{"n_layer": 9, "d_model": 512, "n_experts": 64, "experts_per_token": 2, "d_expert": 256, "d_shared_expert": 0, "activation": "geglu", "moe_layers": [0, 1, 2, 3, 4, 5, 6, 7, 8], "router_score": "sigmoid", "normalize_top_k": true, "routed_scale": 1.41, "balance_loss": 0.00669, "balance_bias": false, "init_std_router": 0.0171, "lr_router": 0.000596, "n_head": 8, "n_kv_head": 8, "head_dim": 64, "vocab_size": 4096, "norm": "rmsnorm", "norm_place": "pre", "norm_eps": 1e-05, "positions": "rope", "rope_base": 10000.0, "rope_fraction": 1.0, "qk_norm": false, "attn_scale": 0.125, "tie_embeddings": true, "parallel_block": false, "extras": ["capped logits"], "init": "normal", "init_std_qkv": 0.0287, "init_std_o": 0.0, "init_std_up": 0.0287, "init_std_down": 0.0, "init_mimetic": 0.7, "optimizer": "adamw", "lr": 0.000451, "lr_mult_qkv": 0.5, "beta1": 0.9, "beta2": 0.98, "lr_head": 0.0131, "warmup_steps": 329, "schedule": "wsd", "decay_fraction": 0.386, "decay_shape": "linear", "final_lr_fraction": 0.0, "batch_tokens": 131072, "seq_len": 1024, "doc_mask": false, "train_tokens": 1271000000, "steps": 9697, "dataset": "wikipedia_en"}
Below are experts of layer 6 (counted from 0) of a mixture-of-experts language model. Rows are named router (the router's row for the expert) and show model dimensions 0-127. Each number is 500 + 25 x the weight over its row's rms, rounded and kept within 0 to 999. Numbers have three digits each.
Before each expert's rows: "gets" lists some tokens that make up at least twice as much of what it gets as of all text; "mostly gets" lists some tokens that are sent to it at least half of the time. This comes from a sample of Wikipedia text that the model never trained on. Tokens count by the router's weight.

# expert 51
gets: "y", "or", "in", "a", "ah", " Th"
mostly gets: " Th", " min", " Min", " Tor", " Ha", "or"
router:463491519506478576531474475516506482484506483511572507524489546489501534518489469515476458480514491551525460485501516491532471518490466512486518504550509509518504524541537489510486484515450480514530504500512521485510438481515561485466557443508500484501526449505506538533488532507485490490527502499537485504524505487482484517520480542455484441512528477536519513499490504504490522497474

# expert 55
gets: "-", " S", " R", "l", "en", " un"
mostly gets: " S", " R", " Sl", " un", " Ven", "bl"
router:481475585487519524534496479492525505533496494501526546524496504528448538528486511542499515448494523533519474479507466493510489504502494490469512468556512500560498495528520528515460450514431504508523471476496523480490484539501527501481551495481503478525514478506511524568503507546474471495501517512490465468510514496484489539463481525468499455523500474592543493491491502522507518492520

# expert 37
gets: " of", "-", " by", "=", " de", " for"
mostly gets: " de", " of", "=", " by", " including", " Website"
router:485492543489487551540462478493510472520515481536518507518486512508460534500480476547469527482513516518513455492516486524519477511508480486492530533494512504523518515507519474513476489494491479518528494514510520457485473547473531491485529460500505478514490505535514535573502512536457484493519501537509470469502497492486446515463494485405462476540495450522492526501486510499501484529504

# expert 19
gets: "1", "2", "3", "5", "4", "0"
mostly gets: "150", "20", "120", "17", "16", "10"
router:477517534499488530533500495494498439503520484518517516543533502486461576518486482537462528473510513529515465480482453543520492493471496453478516534563527472558500504506534510501481501499488492511505462493511516485508444518489557505473527465478504491521490452513523508533506482533454495490513498496519475465526520472499499515437508508430486443525492467555509516492484496503484496522468

# expert 22
gets: "p", "anc", "if", "ard", "amp", " act"
mostly gets: " act", " man", " head", " Act", "anc", " gen"
router:459502531507515527534452502509507473500503488524537521539513477484496524525531488567442510461520527524517459467484488531528522534502467423449497529521490490520501507495547481513473503543525508507535474494509514516539452522504534499496497484515486497515524501505531503577516487515511473518526500520518488494510540489479464519490482498448488465526519462544489484487499523481493532543490

# expert 48
gets: " t", " Ch", "f", " ch", "ast", " over"
mostly gets: " t", " Ch", " ch", " all", "Ch", " met"
router:477490538483498504526485474510506506500500476526510518536511492519486501527517468502518503460486480539486438497494462508515489514471459457463519487536510498496498481528521521531485503534471468509515475499523493485470482460494529488481543459502493481520524496531493506540490491529474545519530495539511494471517499491466472505461471517461460439515511499543508500480499498483494520501446

# expert 4
gets: "201", "200", "202", " H", " h", "199"
mostly gets: " h", " H", "201", "197", "198", "199"
router:500460530512473516503477487472518462502503519524525510505517510487437530499474515538479515459532534526506497456477435533509491522503491433497508509577540512509500509498528489519494487502471420490506477518485513492508442484469520473500535466514512533517494496512497512583490510480492558506496504507523480465496550465483449504458470517453496448545513478573522524499498497504524507516497

# expert 20
gets: "1", "2", "0", "3", "5", "6"
mostly gets: "84", " six", " five", "81", " seven", "63"
router:485505536488485529516480482519494445476520492537493535519521494490468562494479474547477501466491509535503471480497447537509501502469506460486517524579538487513491474521530490509500486493506478517518480510508523473493445528481540485494557469484483507516479441527512536521490507529458495484520503505508484477503520495468484491462511523435479447512493479563503502483493491501506505530476

# expert 7
gets: "ot", "ent", "and", "et", "end", "ass"
mostly gets: " And", " Pet", "ys", " Bu", "end", "ot"
router:480497505476492491510498498491551425493510482521522538518524506507474528544492475544454511438530516508535467497484478550505518502455473478478528521521512462485477512523531523503522497507461475500517483485524524492511463504525501469479550456490509518500478483525511484541489512520466482519490449512519477467526527494486497490468493520443488473497470461550513516508484507481537501509512

# expert 60
gets: " m", "ol", " st", "um", "em", "M"
mostly gets: " st", "^{", " dis", " ass", " Reg", " reg"
router:478486548500469530537481494503496427504489477545530529533541504506495522520484513537486493492505500558511449477514488538507502541481463485470502490585503490483519504508529490499510511529498473500526491512476530493508449489508530484486500472487494482518486449476512500531497503499475510485546545552538482505511531501497467517516506540461485463535493479560501520508480489466555471505514

# expert 26
gets: "ick", "ie", " up", " Total", "yn", " Team"
mostly gets: " Total", " down", " off", " compet", " up", "(s"
router:494500556468510554526447491504487479523499493536516498544483512486457497523471489515485510497516493507516449503489456457521491509474488386509509525508499492519491507499538496514488513509519461507513484502509502496495466531515557491497518509522500490515495487479499489552482495498481502479537519515500473487506515474476496484462478532431470477498496474532528523484489471504449503517498

# expert 0
gets: ")", "s", "ers", "es", "ies", "ions"
mostly gets: "ities", "ions", "ories", "ices", "ations", "ources"
router:489480526500490501543495501486511425507519485521512516539526522501452501530482464601526515497510511516509480469514456517524501521494480490504507468536544464536496514507555511531475471517480493513518491479497510495495489543485528469477559451496500495492503448525482510551496510481475540500520479494505503468518497463464483518459499568424481456505491496533485494485490493512482524545457

# expert 13
gets: "0", "6", "2", "5", "4", "3"
mostly gets: " game", " Championship", " election", " Championships", "asketball", " Cup"
router:501501540484491547522479483503506446496498488511521486540527527493470551527498478518470512461513497535502437495482465510536484504450453443472544480542536497522495478523543519514495494479477487520514482521522501493492476528468530492484528483476503498494519446488501522572513498499472527490513491511518510468510524479497477499421488535428487465529495489546484529516495488507506485518506

# expert 18
gets: "im", " John", "ph", " Car", "c", "on"
mostly gets: " Car", " William", " David", " Sam", " Tom", " Phil"
router:475489509485475522515476447503512440472512469533501495493518507502463531504456488527481497482497521520502482495475461518511516515453475437469511465524510511532508485533550499523482513525468501519510492478519548468494451523471546499518520489506507494525518496509511494584509547510480502520507469519501469482509497526468465477468491494458504467514509455548502536498493509529557482490504

# expert 45
gets: " a", " A", " his", " the", "'s", " an"
mostly gets: " his", " A", " O", " her", " No", " their"
router:483483547466491531577459493520497508503500494515521535534508510492481537510475511524471513459490511507502482483482484532504513533477456461475516504506509486536486508529537464502475444525524513525549511508524520489512486529472523461479562481487494480510502477503514550522492503525442506476533481521513477467517508493470451513482484517458495450530498471551492519465496490530527500519480

# expert 28
gets: "m", "ab", "iv", " January", " August", " May"
mostly gets: " July", " September", " November", " April", " January", " March"
router:494480535485462552506466508505522455489500494571516510521515536494453532526477502531457499497517538540528462511517469504524477516464481478482526505569521493515474472521553492539475506499487503500499511488494508506499437525481546496505461453497519496508486474511508486571503515514474495519539470515524507452504511499493494496443499512447493468513468484534482524492501514504520512479489

# expert 29
gets: "ed", "ical", "ated", "ation", " known", "ive"
mostly gets: " known", " such", " early", " public", " well", " announced"
router:454491516484462526514489509486529438488492504499488551545506513510453525520494527560477529496518511520518486453528454541528467515479482461479510493534517474556499511531538494516497490506475512494523472502511519471567462542493535488470514488477486501514499488523496508509500513499487516490505483524529497503516523489481484510458515532417484485504477478559517503494472503499499511528477

# expert 53
gets: "t", "-", "j", "ant", "ens", "ort"
mostly gets: "j", "t", "isl", " present", " feat", " car"
router:485485523479539513515416511494533432483499505496520524503513510472537574499493468534471509459508485523511457488483486528516489541486488441504506496561517485551495489509516490503501486501489457513535491498518521480495449521491530513486522456516525487522524476478502513544498551510464515483511515513491473459521544489475505520526468580454484474534494477520499516487505524474546524491487

# expert 14
gets: "ur", " Al", "é", " un", " Ab", " $"
mostly gets: " Al", " un", " Bar", " Ab", " $", " −"
router:510495536496488499568445486506539457509493515507533528514502525476420501492503516516481507503498509544491488478492511480505497488483502502498505519568504508498492508492544483501483495488515493504487480499492508500497459502483483505472513492467486506529529497506492528611484512475480515516502512505512485444520502466496452517479483532455495471543493455534484494494500497543521492530498

# expert 50
gets: "at", "un", "ad", "og", "op", "ath"
mostly gets: "og", " music", "rop", " organ", " class", " song"
router:486498506489461514514432495466534462502500487508525542529519504509436508512494510545500512442494505516533459519477493515533511537464491458487511467509503507535492515526539495533428515511495474523546476514528526499489444526505506505497567491471484501487512487494482511570448498535487496465520480509492513463539514501472504511480482518440481463564485464520491516503461496504494527544486

# expert 21
gets: "s", "h", "it", "k", "\"", " it"
mostly gets: " it", " there", " him", "it", " There", " them"
router:485450581494484550544500500504540444472520500507518570536505550487452518502522492499460465495524462511530465496505449507530506507445480484477520480557535464514494519495532524498507476493489491499518474511521519449514489514483562496480484471478499448521489445493495514529500499505478517487482490500504487437504490501504484470469459540440482487547516455548513520515486492521484499533515

# expert 36
gets: "ing", "ed", "ond", "ating", " found", "ated"
mostly gets: " found", " support", " hold", " allow", " Writ", "ced"
router:505503526480527530521472511504513491512493480498509511559508518514485521509470470514502519505521512528539471450497478536518486504514490448480549494554498476523496486526541471518487491512512479509500496510480525480497513524478563497478548470474515466461506483535528492522467488476483531490519503508479489485495500490507492528475506512421513516514495470541492508487486505477518520500483

# expert 24
gets: "u", "ul", "ou", "ra", "te", "se"
mostly gets: " De", " Sen", "ul", "ou", " Pri", " State"
router:493517541504475526505449500493506502496492469500510496521521484499443518519469490531493496471493482507494462487495472486485515508477467476475489523531524493523524497504574478514463496500482456495489505484512502450482479547479537494488501486496483516521504457498522511539500475479487494517513475531510483481531501464499473523436513549446492496536482448535496502499535490466487515539482

# expert 49
gets: " s", " he", "ly", "le", " also", "ay"
mostly gets: " he", " s", " also", " she", " who", " they"
router:510511495502520516522488488511488509506510482509513533509501512480468531496484382526456512471490526524498475491517484498534481507463476455494516482533530480514507519529536527518522466487462454528512511511502502508493483567511523458475527472500476486520510489458527540562508508512502547487519477527513491438522520491495491510486472520450482451517505473547494515512496488487526530512464

# expert 59
gets: "i", "a", "ia", "\"", "}", "o"
mostly gets: "}", "ina", "i", "ya", "ona", "ola"
router:488498565487503515537473510518533430499504504530506532522498521502426494535494517511469532464525498550485431483486470524531492478491472483484519496502532483531498515486535526504465493489486439481502491498551519473513465528489559499494543469492503499514508441493476556529504539493467546469494453531527475481505534455503464492487503556456491469543506463523503513507486513516495521487488

# expert 30
gets: "ic", "–", " that", "ir", " which", "ial"
mostly gets: " that", " National", " Man", " Or", " Tr", " Gre"
router:475477560487478528540538464515490418489509478496528515518517521490476546507499499529505502476486480502512519485511476553503516506489488453489509471531529468555513498492518540521496502523456472481533482473483515480497468553500515489472511425486510504531503473512499495563480544489450534470513500530494483482517475507510466484475498526468472453516492463544497500490484491487502505509512

# expert 58
gets: "g", " It", "ri", "ud", "arg", " She"
mostly gets: " led", "g", " Jo", " Pan", "arg", " Ang"
router:497482531504479497511466493499508447500508495518497551552498492493486547488498489511503542482503517514516496466514489516530502528478500470497521482595491482522487492505612485495463509500506466525526500507520501504522468514466546475456514480500494503513511485528503536588480484527509484474528497497524482453518498465499483493471488514472466484518489476528496526507486492481522501516508

# expert 31
gets: "\n", " |\n", ":", " a", ")\n", " an"
mostly gets: ")\n", "\n", "\"\n", " |\n", ";\n", "″N"
router:484485562473492545475435499510517452503503485524501555493511517480458546561507489499474507478519520515522468505507444548512517501458482450495532518537520481536491524536531513515468513490494473502487509493528504464503435513469513501467506455506498502521508507493471538550505527508517548485527474535520477483476500479494502498481487521445467483544524490578508505495515525510517484524497